config = dict(
    num_hidden_layers=11,
    hidden_size=512,
    n_experts=64,
    experts_per_token=4,
    d_expert=160,
    d_shared_expert=0,
    hidden_act='swiglu',
    moe_layers=[0, 1, 2, 3, 4, 5, 6, 7, 8, 9, 10],
    router_score='sigmoid',
    normalize_top_k=True,
    routed_scale=2.0,
    balance_loss=0.00279,
    balance_bias=True,
    router_noise=0.3,
    init_std_router=0.0394,
    lr_router=0.000994,
    vocab_size=8192,
    norm='rmsnorm',
    norm_eps=1e-05,
    tie_word_embeddings=False,
    optimizer='soap_variant',
    learning_rate=0.00259,
    beta1=0.95,
    beta2=0.98,
    batch_tokens=131072,
    max_seq_len=1024,
    train_tokens=1266000000,
    max_steps=9659,
    dataset='wikipedia_en',
)
Below are experts of layer 2 (counted from 0) of a mixture-of-experts language model. Rows are named router (the router's row for the expert), down (a neuron's output weights, with its number) and show model dimensions 384-511. Each number is 128 + 24 x the weight over its row's rms, rounded and kept within 0 to 255. Numbers have three digits each.
Before each expert's rows: a language model's description of what the expert responds to. This comes from a sample of Wikipedia text that the model never trained on.

# expert 40
Pipes and line-ending pipes closing table cells, especially after numbers or percentages, plus the linking verbs is, was, are, were.
router:162173150133157138111155192103150175126116159125134145120201120117127093133120142099138159139124122141132116169120157115109104131087101159125113112139166131107137132120138177129136134166121093099095092099105108133128105134120129156118127140138138143114130137185109095125108144147096108091125126118138110123113148132129118146124165133138108113157151115104089137126102129127147109126083
down0:115179103171078111176129118065133132128100182113135124139091129126128143118101125113120092139112194142123131103084089161142121113146111181184078132130151123171158155169136129076122133150115145094147128136114124130122151080090138116147154156135099098154128132151150104192141103126090144138104136138176128172163149131107132167099138137105131150094114135149108134119160115141159142103101
down1:148103130148159157126147131081131151134092113119151194110119104124136132131119131159128146105179126151136136116153121137116140115137154115144140150093133135125124106130145179126159117136164147115143136125110105179118116114120120114113097173130137110150103091126136141105105149110104124117152123154139150150187102118069087096157120110140129126156111182077099157093132147120157093124139
down2:135126123164148090123125151169141182151127144134203128104130143090157114125058132151100115122165153120128151121105123120110071115168115119103112098082121123126090137136154089106142129144109124087176120087098095137127097115098151079097131094083144082109105157155123117147104132125143107143107155125109132134114132143152124152151122130148140113123134159111119113099108167095131147136139
down3:071140173088151140109158161140102121130132101132106156125091116105146152169133145111160151124142091128131172146141095139105111132129116177117120146151140129152119129148133160105167120122134118096086149121088098151141125102128126156132101156134150152167194129125163137158130115132099118101108148151151162114100126154117142133091139055136157110110083137103143147115111162121165129110139
down4:148116153145113107098078114093123146090132148132117113137115120107156112151127136108110134102097114117114117132132115175108119104103127101100101152092086137131175137114088108118123139099146153149125107140113142130134159130139083162146103136140100124115142062142158096133104078136097131124101138176112126088150095085132140161114109155112120118113092145123122123114135161097083123143119

# expert 62
Ordinals, months and words like any or next, often in sports results, plus pieces like h in Vauxhall or Ch-.
router:161114128140121130092107122111143145100131130126121113089164071090138111088112118080121159092102163137109122118121118142174129168141116111159122131134102101134132079190123126139167100104101129118114111122116138133147123190122142133097127157123141136121159154150139101129167093138128082124135100113103153145110144189112103129109129134156152102161127116099119127115120115133158146118141
down0:133115100085122136095152135149085169117162155138142124112125132117137109174126117129148130124133159168149114129139104132155111128147122113129131110114109114157106114164135098153126116111118145141080094119117096105177112105099124110110189181158108144112108115131158108114132139127160124165114141121158108094154164128114145147121141154110160151112132133106112153146156136133095177130156
down1:125130057102142124153141126098115148121184101148124094127102092137138133066099110116093137129101070144145195086122103134128098150102106112114124118132091178115127125125114102120182171157116120143139137123142161161095137100129177181108168076130099126127100124132133138141133113148086117135103137139130088168137126111131087095130085107100102114123103105139101139129127146170115150159112
down2:107133093116171160137156109154133166120177129130113120135128166131141104105171124134181093111156159158126116108139144162124096144082110144113111123135104123172117138129119149155112134122163099148123088105140131115117163147101135112104110155142169142167127134104109202100107109137133146154133124134144128108113127112141112108123134162131140168130135134115127098057138082129105167146131
down3:107161113136104158153097124099129191140087126125122130096136115131126074140157115114135131187139074133140123143183164117150134148109115065122140149108147112127121087106161142085103122096123147136101188058106101123120145158152127154106084102128109117122136133136103153123113192128118113136108118151156123089141097149164126101142139145131099126128098173154109132080138116139120084159118
down4:101122157115116131140102125092089141133120159124125090144146152086132160150147094108126158090132092138116078093120134092149130110106140119116115104117154136071119116157143118138133087137093129086165120129107091119088109111135144112128111144119121118114122144151129128144136081113116137089120148120123162076103133111131125164113130136149129129156110111120146164128110128120109151109114

# expert 41
The articles a, an, A, and no, plus word-medial pieces inside ordinary English words, e.g. deb-a-uchery, del-im-itation, Co-al-ition.
router:175115134099154146071135147112081110098100130158130105136120101121119104121122110118134113112107134071120142149063159098159141112109077130123164090153102096138106149141118138126097148157125066133145081095130151105143137093096113136119172126092153190107110128131130155144139111171142136119165119136132125125111132120109136135145151107155115124158128109110091128119125089159104192061119
down0:144131125121120133129132116146151141099137094150107156109092162093092133152144084130144132171170121110120167152168153116103138117080112144093151163139151094097153140154123098115060115098128103131066099100121145138148116106130143115093131137100159142154129143100152089178165116098128108074132143130099144136075082138126123143134109158116146152138150128137142131076119082110121130145142
down1:143145138169145116117135074132103140110097118113130132142088161161183126102166149118137106109109120068112098144116102099149099125093112118115112145175139129068171136155095112099154137158181153120165096145152137169115139120124192166116121079093111194132130157106168153120108078134147092113128124179152115175112095154099160095134156108123112111151136155147142137114129160096154131128157
down2:112141099162102106161122133112156124102169146129145130179107142115135168136082133131136138124177136131157094095114113113163138088161124118119160156140135137122146182133162138127097159113120124127106090120155104104131133139125168108134081127172124108146129104140102109121145137169108138086171119101149122142089150122143131117108144108139137166103121103114145099129101094139123099118084
down3:116129194140119086127167151153126134113128124128133160114141188157160136164140154110128165126157111162124090106112140119122147157093110160164166113107129148087133125109138099136130105117135102146193150132140126108127137140124162120160160095111110066096094128156158123132134132139170194131174180135113151146138149170164128166140138107099110174085148150161179151138139158084156147140107
down4:151136147164123134090133149133122116129140121130130137090105055138086105168159071127155119127173141184110121141130173150089142105127139097166119138131118125153160144073156125132114127157141142100099168110118120172097146087145121090131154079099135136174169156140136142141193170159128173072082130129129120122162106102113144138159119169136105132124118159146091107130113109095078127125138

# expert 38
Newlines, list hyphens, section == markers and line-ending punctuation in infoboxes, taxoboxes and lists, such as Kingdom: Animalia.
router:115126146108126154113106141099113160093151173151116115148128137136147103130103128171093151141067165120094119146125153116145095117117118095149128106129137114119148121132125143147097115132135106141072164121136116130105126099113111120124159124154124173127123117111107142144129127182141118147182144147130155146135178154114084119141141142142118093123129094128130126153124141071117159125135
down0:106144153138127172144107120141112119120140104134126096142098140076129113103128137101114156089126150153123155117117149132110135156141141133118141088128142106129171100168094164120164185134179120109113139122123146117147168130106143166155120143107126137111093105103134138145118144145127150128131136141171081076112137139118175125138094125140132102131142137160106103117089137130098117108177
down1:121144138139128130135135115116109111158095112122134174164149117123163106061124151127088131148117107108160131102144076130133100162122115173159123160108133163125149144096174175130126140102130118124091138158120148144146096171105136086122154165131108129084102175116155137097090147087134180185146149117110117111147167103171106139113140124158102119118155126147122131127141112159121110106116
down2:159099122120116169110129135125131126088138096105125144160126130144126097137081141125129102158159175115137070145089105143120130142081110154101139192099153151103120154127143083123124103143097144132136156125131130132146158182121111139179107113155109102140132156161076131153080154119163178130160145172117133139155131101169163191126105094174107088125163133086122135105213171109170124120105
down3:132085123120173146098150109097108135104136163121172147117159126131162151091126163175098127127106105090125132106147115130148084149154123149131126118130119126122127112123169120073149114116166158097148164140110141088152144109107104132121150113134131134100138131189084120086117111135110171157099138179126150134138135168159115143167114135095126124171092092150090136122114112150123117196141
down4:136156122130068110125144125153116133091115131127083117115126146115134148088133139159103116133130116119160114112112095128126135125134145138108122088150157103124153194115142214106082111122132140152108102116121098111153114181175138126100121114125138080094142148125130123193175146132135109144132111153131106098124124168141130139073116163117143134095156155115099122124093093148144099144148

# expert 51
Semicolons and pipes between numbers or column headers in flattened sports and election tables, such as Cup; League Cup and v; t; e.
router:092131158153128165143111117139139165129132153116128124096158082122114100127133098122066114158147083126109103123126135125103114089134101127096137091126135131116112174127107141137098114165133120115112108106121103126190153162093119104153150125115111176139136110150143125144120127106106149139123100126133119104157114107143123173114158148132107123098115136133148173119149101134137102108162
down0:155082119139150131107135136110140108118108117126107122122117141113128113099119191149097103078121143152134175092139168124137123114144137124135138139103168145155114116105083131106142155137117142151133128143105115090094137137182141130130136101101103155140066101144127140124133075059141148085110128098083115128170158124152090122108142145143106185135168174109145120142130120073148145148119
down1:139133106136148135120136143129196141112155110120151133118106103109132145128112129128157151171187099120081119166159108136166149102164125146131136105151094138140098112089128097123129166130127156140149116148155152106108111103099133159102160114108124064113129118127144141117158128160104143120127144139170114125120113134112074140142126113092100139124146078091162169145108137098153131096169
down2:115123145145125139138118125118152140138093110083168093134120060134151120125139118130094147110124188139126104109092142124143121110139143133142100179106161104118118119105134149126082130155179146112073146144122078111143096112159128159107119118135115155067144109149144135174112128124095138122116139106120141125143111113138160132120145136126141161133137172117143131108142139090141084062153
down3:139122131136144098129123118110135072097124132105127125155108158140122101116127153127155109088102147126116110100150107080172111134170129142111126140169147138103166118109150130113162136126143126127145151139103136120140150104100065084089169138126147104129159098179127075135124129088143122118128138127108120126142145100104116106087100170157102126075126115101129177081119136146132119129116
down4:166094165101133159110125133075154144096145115124139144109105084162147152104148121142117094150123113152185163129133112116130064092117103131161091119044178127130123138105074093128146140157078124095147126134165125120120128106137103109100131151141120121129135117100092120122086144064097125069125115142107162086167157147130128143153115116138091114147074122142173107162118103123128138105159

# expert 22
Inner or final word pieces forming adjectives and derivations, such as -ing, -or, -ical, -ational, iv, plus small, large, Southern.
router:115139081153143164077123098158144160146132135137121124143160091130131116115125105124128110090153137168107139101108180126185123171113129112151118117160129134140135129176135129158139151139113158084139131138128127144154141170137111132098153133108123166104192142125115125121140147111119135134132102081125119104162166145145134140111136167182130099166162085124162169109158114147094111149173
down0:124146166127132161129118136115158152130139157110139122116125130101136121111148137208121109095123134172123160149127136126141140163147151128119147125165144142164168103091120120136166144106136108132125122113093137122161120111128137113103156143087124143143115116137116133146127151127098109120102146110089149134154112119113150130157146104120143090164175106161135141122151141118123131128122
down1:115140115136147145143105139131124164104104132123135134114145138101132144151054091132166144111147133095071103087157106087106132116112159087110119126172114098112114079107137070131126118098136139156161138195115140165122110117108135081194152101123169136148135156137133108158093166126200138130144141116120134156130166105143151114092135131132124143147151110107127162122117096135141118113174
down2:121104119123114151136092130106091108131111124144137129157132117165131174132120146134099166160093131115070132157143113125164141116129168114124157117137130157111133160170157161150140121123127114153149152163101078144160134117132098137109137144163124129109137125095121119099109137118110087115133155091142109128129170111158130121110147117174125112135139108127154116123137131119155106145098
down3:151159166182147145101139141151119163103105154122150152145129145140146098113102123116130144100095139132120159140133138154099109146117195156142161114149127133146149144099162129107112137145123108137163131106144152135083135148148141112134160134102133145130115130111063128107128094125127123070128136128138145171135145108131182152137090123176105136131140152118121146145102103113128093132155
down4:068105113143187117153135187112165131148154134109128086135111129133126145132128111132108115084152142102183134155097125125127137107148109140142172155124121142101159135108157129096084115169094154125150129109162144135119127140096185168156104124117179097132150183157092143107131077136128146097110136124117135161162206123086142124120126119119115133158123131126088202130111171177135182180119

# expert 2
Spaces, pipes, signs and symbols opening numeric cells in tables and results, such as minus, $, decimal point, degree, prime.
router:144169151113116152148132152113162126099120142159140138087153100143116138137111123111096171130091102130148176115121133115141095120150116126126090118114122135125106123145158119109121152110137094120096090116120131148163182155124111092124152096115124126093128138160149163170165126139124111096131158143134157155135175107130076171110134141144152133127116133145107134097179112090118109114094
down0:100115146144116125075082121164112160108128120142147120123124122130146100154163154122175144106123123133148140154130134130101098120110139133131133148150107121096107132061106120143156097110140137140120163094110177145171114086141137181124162138112122133156086152147128134129091132111154142095160127101139122133123173098133128156159150120160114108133174088102104125144138170198146120140137
down1:123151146163097105081081116100145145129110156154143140119122125128082107122187139149136142138112122146146122134119141139089131128095101104118124126108098139125133125098112084097119121132111164144137130137115167108145150155112111156109157152141091150153093142129098136134127145093094141167153133133091149105081137126100128137123155145109129105154106077116113106101141112128128163149115
down2:129139188145152120093119133124143126144160092072150150126096100109075128119093161114169135142125108122145127160108123148100169108105098095132145123119145122136103136105107140094176132111159095115130099115125161145155097110129109120107126106184113122182143160118104152125145107155148133143124155167163097116103107186123120101111132116124097146164162169098088130136136174142174150147114
down3:135107134126133159121143110140109075130121114138130119123086131139097122111124186086132131149132141100132155146109142180113103134113120135145110128132122165098137116140129106157129133110130159151111153150135134098173135163091118127095110143091147124134084152171108099146154153122128147148117158157162110150138175153117180159134123150129110119145143104105115138160120107117147109124144
down4:154157118146148107155125178126102171114122183112147128105120135109130164125114110140119126196118159119121130136120146094120130150141136109146124106130149135094145125082097146128140138159102127129146139103143132141096083133086141123116115106145153164081126169115186144122130144129163114166120113153172127107174090141140152118137107117123122141139100142140078057140149140104166136095109

# expert 27
The pipe separating cells in tables, especially "Preceding station |" rows, results and statistics; also years starting with 20 and verbs like announced.
router:097170123136126132130124130125164139144141158098104113114138115174079129107144152132096100126099108114142114099119089129141125126146139130115122126114122109082102124158148111102136138147147159148118117082137074135154138147141098104109165103140088183159140120163159139103158119126113091138134112133149110125125129147120055154137146140125128112113131119135149147182101082143157136087092
down0:115178128134108156152068133126081155132136139131114150134132126129186153100136129098155197178105108105110125142122080113131103120188160128152147135132171134150148132125118160139113105118100146139119094160127126117175152121108154110133105142140146075123141132097139137143142155126119112121118088105147109114129088132103127133138111134127062142122163113179107136117124137085138095133136
down1:137118163135120099097130133137148160123143133145074140149083128141145100148120104142112157158107106117105117102127142148129145132095099127115110095151108122120150099146110118183128112103141153109149144138121133122141122150152111126151109109115113141126159149118152114105119160128154170092099128151113170131108164102132117176090146113161118175131098148109121102143119161184168134135136
down2:137113164153132115123142139150065163137128125125153135150106112117147088122148088148116116116116120123110147123124109130167149160131142127139115142136151113144119098082124087143134117131132149143088062141107104106159186104079142201074108160105120147115119110136138123163107151132114142151075146107146126108159148129131112103118127124164157134114150126122146128080104101104156158122094
down3:152123108116145164127160129150135144124132086112149114082151102163128135126074122182120141107135138112098103128130125141146114103109106172115131121102128151116138151116111117126115109137099162125117136141135140121163101133135133183093129117156202113118119125150131103114153143122139155146150112084132126100110103137157143155110108117132116103121132106075129167101176162153147142087138
down4:100138137147119121123108123151157118131107118091133123164119114125119121145143143152107075110101112134169138111133123117097106123115073080134124091110125141114149173150192136119083143136057117123145132089157144112066134127147130123119185164128120168094091156119116130159118159125104104132148112113101124130137139157120109124129141149137191158101089068175155093168156088122082134102158

# expert 54
Single lowercase letters or short clusters beginning or inside a word before the rest is spelled, such as p, d, r, in sc-attered, t-ell, ob-r-ero.
router:133135173133114127100120130135153139086114112094130114129130141165099149161110127118132090117087095137083129106118126136067111155147152155138148095144087133111146098119149138118120176143129103135127142133169125160145133123113091113137122130126132127153164141152143133161142131092099163091137086138145087090151179140145137126121148151139091120131123121126102091140109108144160142124161
down0:141150094125147167127129145127160091124060098132139150135132118125163128130150134125183103130123109128125135170171124076142156108125133136143160148150129114165133129145163123117130138145152130105114131152124114132075160096114098096155167104107147145151159148118120139145117168111172127120116097147145116159120166128123124132154118123133132167112077149138144089130178078118148122121115
down1:075170108119128140119134121174188140086115145118144160157114102115142134119134129160095134072126163150138141125121148133146134158088129189112128142142127180119066113152118141115144119134104113112127148126153114146106167136123141150109136169173136107094105125142130123125127124152135154110184113086156146133085150121150162132206162098125107089129176124165107125092105121136091162142130
down2:116094134145126167109125143152137099099135131119139119114080126161131130122146134121141087127087131124096144096144131094124138113156123098121144156121137117133142145129122133129141121118121159179146131163127189121148155112100139100114086124186157145147130137134096126155070154145146152101117109150102134140153158100097118162143129090146123092118149156100172152110135143135114148090181
down3:108120123155161122143100101139101078145139117137146122120127101129128131131125155192167105105129134125138121096098148142098113167100138135136133132128113102065188112096119110129141117114122129138112127104107119152194140158121133111144135105138174074117136147142131095179112114132126137140117118133071101145200129118089138117122125139144169153147152147126119063152130138156129098096114
down4:096128132131090119108098145136133115096142125098057149133133169102163112124136140140076114136158133135160114132160129124141124132116141186080139111105122113122084122175123098088126106132126130142134125112134099120138144131105152168145138108130111072119151139087109137096113156128094119124161142108123147117124103159147126142143120170118110122158111117164133134170136135174146124113124

# expert 10
Nouns naming works or competitions such as film, album, series, game, single, Cup, plus mid-word pieces like "em" in surnames.
router:136138126138128144125067130114102164147133151107166152085166116153130119140101153124082127138106117143147124138142141168119104148178170149131129109134102131141113081164148136177140109126114139117121132135104157149132116101115142141106150086161101132121089161111148106122129164139144163134193140137148104137130177173135115148117150131179154124134154129134147149157142088120111117148131
down0:083125174146105108091120109174147130154141135135111131112102184146138172103125122099186146168054150133129075092115151154164159161152145111124114135130135115122131094106128135150121140125094073171133123104174116103111134142127108111114158108162079109145144141108122123138068156164148110115141140108102139149149090129077124118116168170116154141136114143150112109161116110166114139125132
down1:149118116127118112145110159143180115146123127101138137158114156151152124111116137136144147145133147087146111113126105143175144122114115140129136189128106120128082092107120183154159140072094170101169118120135101093172175129095184164119147131127113085077084156125127116124155149146088134087105091180096150137125125128130145149154131134124135129130173120142136135107087101106172147131102
down2:143118105094147120135133151095059116120166131118134113164131111105105116151129102108152121117142154122176137142083126167099101139138108126118112136164123123136098149124158112152133132141151094148145120150114118125154156131133085109135105160126111157156128106111152139098151119153096098136151124153113127143108143099155125104152138104131109122125110145116111124135122099139148153127176
down3:114109102120138161126151115101171102132138101132127087093184151167132134124141154139143124111120120149121108121110132139144131081142185118154167152134153116142136129113105134107152115141123143099138165162123148144140109104153131142111139184111129120133139186116139087109162116098136134137122138087153064088144132100142126145164108114167102137124095183137102160127117114114146155096138
down4:168098136137153126125119133097114086155107190104105155155098147140141159161126170135137146144097129127108128115148139129132117110169149132117095118127132107146139083145101146118142118119171142150162111131141132110173114090106111149143110114116141138125151147129157139093148119152114164086114070163148092121161160105061165144150111153092142103120098120144123155120108103107144115181139

# expert 59
Syllables inside transliterated Japanese, Indian, Arabic, Turkic or Chinese names, e.g. Shaky-am-uni, Saw-ai, Mis-ato, mu-gh-am, Aşgab-at.
router:098123161123111147126083080175122125127130140159117174117165115150115124109150124145079138121085102123152158117107162132156111097127120167099126100135134094112137164181141110148114142140143086080070141117152145170131098140116110121109117104151123138134089104145130146095147116194102116117130126123149131170118172132114104138157159081147145126155129106119109114082117134076104135122137
down0:124128109128094120121132130120126152122097092137092124088154125096150138140075119132153150144134131079108157133099124132106119089123084150106157168134115082106144161100130094163147109159155175142093131151112120092160104139131159172110084109158086109103130125113129137121118092108140158163085088141143184118106121129096148116106160113149108088133181126135167144136117106115098117120082
down1:134120115136148130101138125125098084162138143119100129107095160120127154174129119117116108115151117147105108113138142083133124157148101087164123147148104149162116147091129123117118138117134124158098143136095160097122158101052102141131119120156146155129139130140143099163099128121127152145097132095127162137126151115139121125133131155138087078110122161157135137069085148144147116147143
down2:134140129170154115158129142163135133137105134112100165116145112127115116163132129144150123132104108148112105179149128062138127134116145138128105162097150140117171158139151141104109129166106147119134154147149120133145143172142146130121120112115148154133121126141103156144149106096095120120141103136122154119162133109133135132139120124128098109131118111175132129124124125149132112076143
down3:115137148121118114112090136123107129104186129141128130114135113128087116169114153125138123146097164118137137123102135153152140095140170156108113134125125092148177083140105106133123161127125125119122159136101107110140152122116163084084143140106151129146097195156104134133154082110142114127156131114171131165130118138140173130100130127117159113125137138150165158112127121090144141179127
down4:159101106083141137162156158116096132122117137132105155131128105115110103130106113120077123113143097124077106108120141148131126133118102109120139138122125123112117108131120131119148116117125132161131142127105087147135111163139089145085162150113109119076148141197161120114170133143162110155125130108109119117134099084126134160138110131110135154113149126135129124071147168143102136180086

# expert 50
Middle syllables of ordinary, medical and scientific words, such as nausea, rhododendron, harmonica, drainage, faithfulness.
router:115105143107124133125136108143187120124144160128125127105217082129122113089098127118100127096115080110100120127135101163150114122080120132157092115146120099100102163169114137116151107160108126129147108123071117181122118097133120092138144129127135137125119145132119177077128119117102110097164140164137076124130143158122078127122099153131116121136114101134142120110119135147126146116113
down0:119121118132109098104097146151072138150148132119105104122151130126166139127113112113093108145145115131115088132149146082164139113104096103103113161122134138063099098119142142117138135098153102123110128121124112108114101109134145189113131118159161107135097160092115106143103117069127138159107105102136135136147106111157133142152143153112121116122092163110132137100092114125135085120062
down1:155113146122126129106153153085140159118152135114120130084102088130133126171162092111162130145193168111125131164136086143133130165134097132126118118083149162085104115124127124143163137159114154168138136097139145114127095140131159119104107122131152113136152090142157116107135109149098134129108110122136145126138194136144113129117176126125110153093149100104102119129109139079108141133121
down2:095135133125115161127137139156134068191143084095110137159157152095076138131115132139123121140116125104136111129143129163146165130107092119146137126121149135145126127140174139104128078157157146110141097101105110143131130162137123123081174140114102153095119110117147121127149144114105131087123131159117150095110154132133127142113118122110150117159148128140115073095089122106092124108137
down3:134152128114132099150145185175088079131169126136158115118159144165150119132093117131153107136126131085104125126105121135125121128140125146143167153151110111166164160151136108112120146140107162124150106118100160104156164116138115121075140116119167102102190123104135142147108098133121139141138116122141109129137135146101118116113110102166128126133154138097113138146119105162153117138149
down4:101135189147095158121144105132111114157125156187075124145122149127129137114120131143165095102179165116135153149154117120144127123054082133133145118139111071139125080141122142081093123155101125138151099149143110138129156154103129141127148114179138093073112160108090129119124147104122130114146132117108109109082128143165111181113166090116119153106084153156140148156133083112150143148091

# expert 53
Standalone spaces or open brackets right before numbers, especially after "aged", table bars, dates and chart names, e.g. aged 73, Billboard 200.
router:132104157083144153102096112127194114111097154123123141125128130135071162105137142118124137131127147146151152116109146150104139122095162129086098096128146159124107150128138132148108138144150126183112133134110104133124173088126121099139183112153142097088120084167102097088145145123093121141143082142164124122122178159078098153132116129154112116120102122137112132138130096147144161088098
down0:118150121117135099132144100158105143134154136141117141111132166110166127122154141115108180143114065109099073132123130148114077153126110122137131113167095110095140113128119148160141125117155124125115125125114165149156117174123095150124157150152116124119119162078125147152119157125135129130106125098135135136155113149086146117136138130110111133116150101141154130103157117136127080122123
down1:115123124135058100130158120093111140138092143140146141143114119068168131131120135155139140101150130078118171161115148115159115145136107104150123130148151168079161128111094113128155112119166104076133123160109114153151124137119163120122122167137127084067142127147159145083113132122181159095152096135123139169135138110113156128128125137083090117176153120116101132121091118150121144162115
down2:114114140137143127203126098122153142141115123151136135140115159170117126150127147119116117090138127152147132118125114120120115139117145090100103144138138166154176136166111149124095112113128127122132174118133187103114107137059141113099111142120079142112135116089107151166086139148151110154128123116114154146113156141105142124095154161155127146192117087147132148116125108109121137127103
down3:133086134113162106146114139149107089128147121171136140125127174122143124161149098145120149150140184093075131121083141146120138107143158155130146104122137142128127162119101095133134141099148125136118096130135120101122119092115094160104064094129115113117105145111116107117174129144145148150137108105121107118092106099142108091095155107148170103120098148130133152143143172164086128133156
down4:118119112121162167127107138139122133155133111115131145146140140104108147145113110134132095110091118125132148131152139154135178091128103142113104130112111123122120101049164136156145139041164123143104108133168129146136111098141106085141111134119127101129094194143134100150104122151161138156191109122083139153118175150147101126174087137133178101111150111160171106144135146102139135164143

# expert 36
Word-final noun endings, especially plurals like -s, -es, -ions, -ities, -ers, plus music words like music, guitar, songs, vocals.
router:100176128131144126109117120129113136140128126129096147098179074134127123142125114171103110126125133097150159160117190157135144162123094147113106092120132156175090135158116167102145141158119122102114124127108157150117125133141137138138115067131140105115143138093100115110137157159132174064186114159149163085103156138153123155086126174145116133142142126115148118134165134110144115170106
down0:129155096108150128142119114154141088128132127129086132083106132160103170070109149091113112114126104102099106131166138120152122127109141105113135166096106109101161153114098094136102102120091113100158070102154118128091143116096121116153118146124140124127124105070114144169170133175122167083129084111134142154129164116110117127133133145169134108170139084114117154122138161119112105150117
down1:121103139137121132150087106129145123143104133154134102163139109106117144154096135132156152160146104149126147117152104099129124089124125119104118130078131153116107081145156165119181112071093157108105151117149102118130156137145083156172133143097147146144125177101137108148149121122146123138073081203146157140123141139154134121079096120147104162096114135101116150133120103120180154095089
down2:137145148126148131169131103125121145125170117133142152144124098139112150113129097121143183094114157125111089170145123114130117119141135115190108137172096109121096136137110107125093143149137130108112126144116124134104141135114107104115110166120162151117110135176102122132108120139132110139119083120123122124123102077138132115091142145066148170113087127196130081102141132094129129148118
down3:123148114100096155140154117144146123135140092145140092126126144136134112131167111111171156162130120113089107140098141111132128098142094144097122128157139155119159106127129112126141167123150154134121107146137150105138110126102158141142091148112166128099109129108138142125130120170106105126148129120144123208092091115114131082140139155136129124105135164139138152179178142164122161103092
down4:100121140151109146081124170147136072119129161137103156138126136083143117183108155081175089096103118109104126106111115140120126118102155117152140110160131111090135142158061096073136104147147092142126090114190089131136091166138186147091127112140144136124108138143085126128140117126131146101118117089138141140092120129171129143112148119124133116130133106109119131123113162162151151136140

# expert 30
Short consonant-heavy pieces inside uncommon surnames and foreign words, such as Flan-z, Bort-n-ick, Dela-un-ay, and bytes of non-Latin script.
router:106074153136110094105151139129128133147083167110125134155123072140115121111132120142076119114101099128128107098108114118157094132154123131116113140085128172125110124156144105162172133100153144129130132089131122141148154166109095101102188112121113181145127101146119162146119101186114153110129127162138145107128109146126116157125197108112105157123159088115128149136115088130138132114098
down0:086114097135120148069105111111130133110139091120107087122146107139172090100054151147137151110151158154110137108135137133084102119155121116129112136110097139127118166129094120150159128120107133110100142143131169142114144154125124154164110167126133101130153137149154108087118104121169123132131120113142133116111109120149120102143158136107117133094182114159116122144130123103148147122141
down1:123121122092127154132088100144122122129097131082104141141150099101099169121146173140176148153156134129080137147118104118124123154095156085093108162123159087148127133157165105111144136114145159096107144181102109094120113150139110146089127105123122122131132116138117132099105151098077117122113127081143098094159123134087126121143106146130137103157147148120117101119091083109140133091154
down2:170117154128160143139111112142100153115134106147115128134131149136133171153095132138132158110119150184100086097160114166104079136121141115136118146123121136109131098118081163124149131095130092128138140148143124093106161101116143127120086137110105138095152132104155153111126133131158162144069143074098112142139145128117112126122108112124088130133115121131158140126104154132138088108126
down3:121124180136116117141144133138117138120133131113115171170117121158061127147113102119141143109124119127152149149114131145138137148129104170155182103128140110153106112105167120187123147133110096111117185126083124148116135138163174131128107106124104172112165102171067115113125169154118108124115120111133157153125090127137122136094123112120128140140124113151127141191156113137140118097101
down4:134146124137136127138132138119144098125167113110156155142081132147124131185135158082142125133137152113078117118159155130110135095152151088130125163107142173115121146133159131109121107091152123189104123151091115132127089134062132165145152134130151118132110137100139158114128123107135142145124126126122105116125065091090096124145099159174106110126128125116146136124137109130119148100097

# expert 4
Month names in dates, especially after table pipes or colons, plus "number" in chart-peak phrases like "debuted at number 15".
router:140113168096129098125128154132161164094137156137104128095145111146109137084129102157153085120113140109136092120109144140113155184092101129087090093145097138121102107124143153155124132126144114152149120111115122110138156123157090103098153153125147102121106145142140099147149121165083128128146172131113124084145158111132136132140144133138144115190139138115150110149108162124139140110124
down0:133110113152136130130141158128133147131086111148138118110102102063168155146135089164136157149145105095086132113152152122119147171115086164127137151087111094137111148135145169146121119146160158078150091089202076119132129127116137156161124134145159127104127147140143112130117124109151110130144136092098151132160117137093125113148139110095158129165118142145132128133143182125163165066155
down1:133176155130102116120135145087153115136115146150113115132101093121221113120121132178113159096122109158118156128093141131139094113112126127108160149100157121122096125131129153127115136112135105145135135146139087108118121113121081121132136136093157106155163096145134113136100112139166105158119145096133152166127147159142156117110105168133144131107123119144095116160146119155105122142102
down2:149097086141183133147137113150147133154135185121132158103125158123149162139102165100107133112121136137131117138154110118130091144112116154098105152120106096161114137091092107149103142163105161149138128117083132119088097123094165110150133130083135194155135114149129163141136145125113135146150111094160101132126127139133144181104165103089124128133099154079121150131180115117122097127159
down3:155137119128154106144094150148139107140139155182130160142182122139128123169116120143166108123122114123123100151166115135108107138112149098153116129105168137096108085117131132142104132173098120137148146168148126096156104200151114132137167096116117112114108107116190118082143143148163137204158110170100137111137135115103123124148086092125146138126119148126132124138132173175098120150115
down4:151113140134119130126133139169105135138170182143116131171107146151126112156122127128117137118147120158112185143165115129118122131118100105116142113181159108106137167138140139168129122191140121143127136161102123126158142140122131158130138119131061119139153113115203160122149133108139139122151176134122138139186142114099130135117086115080111137127143085127147114111082107150108123106147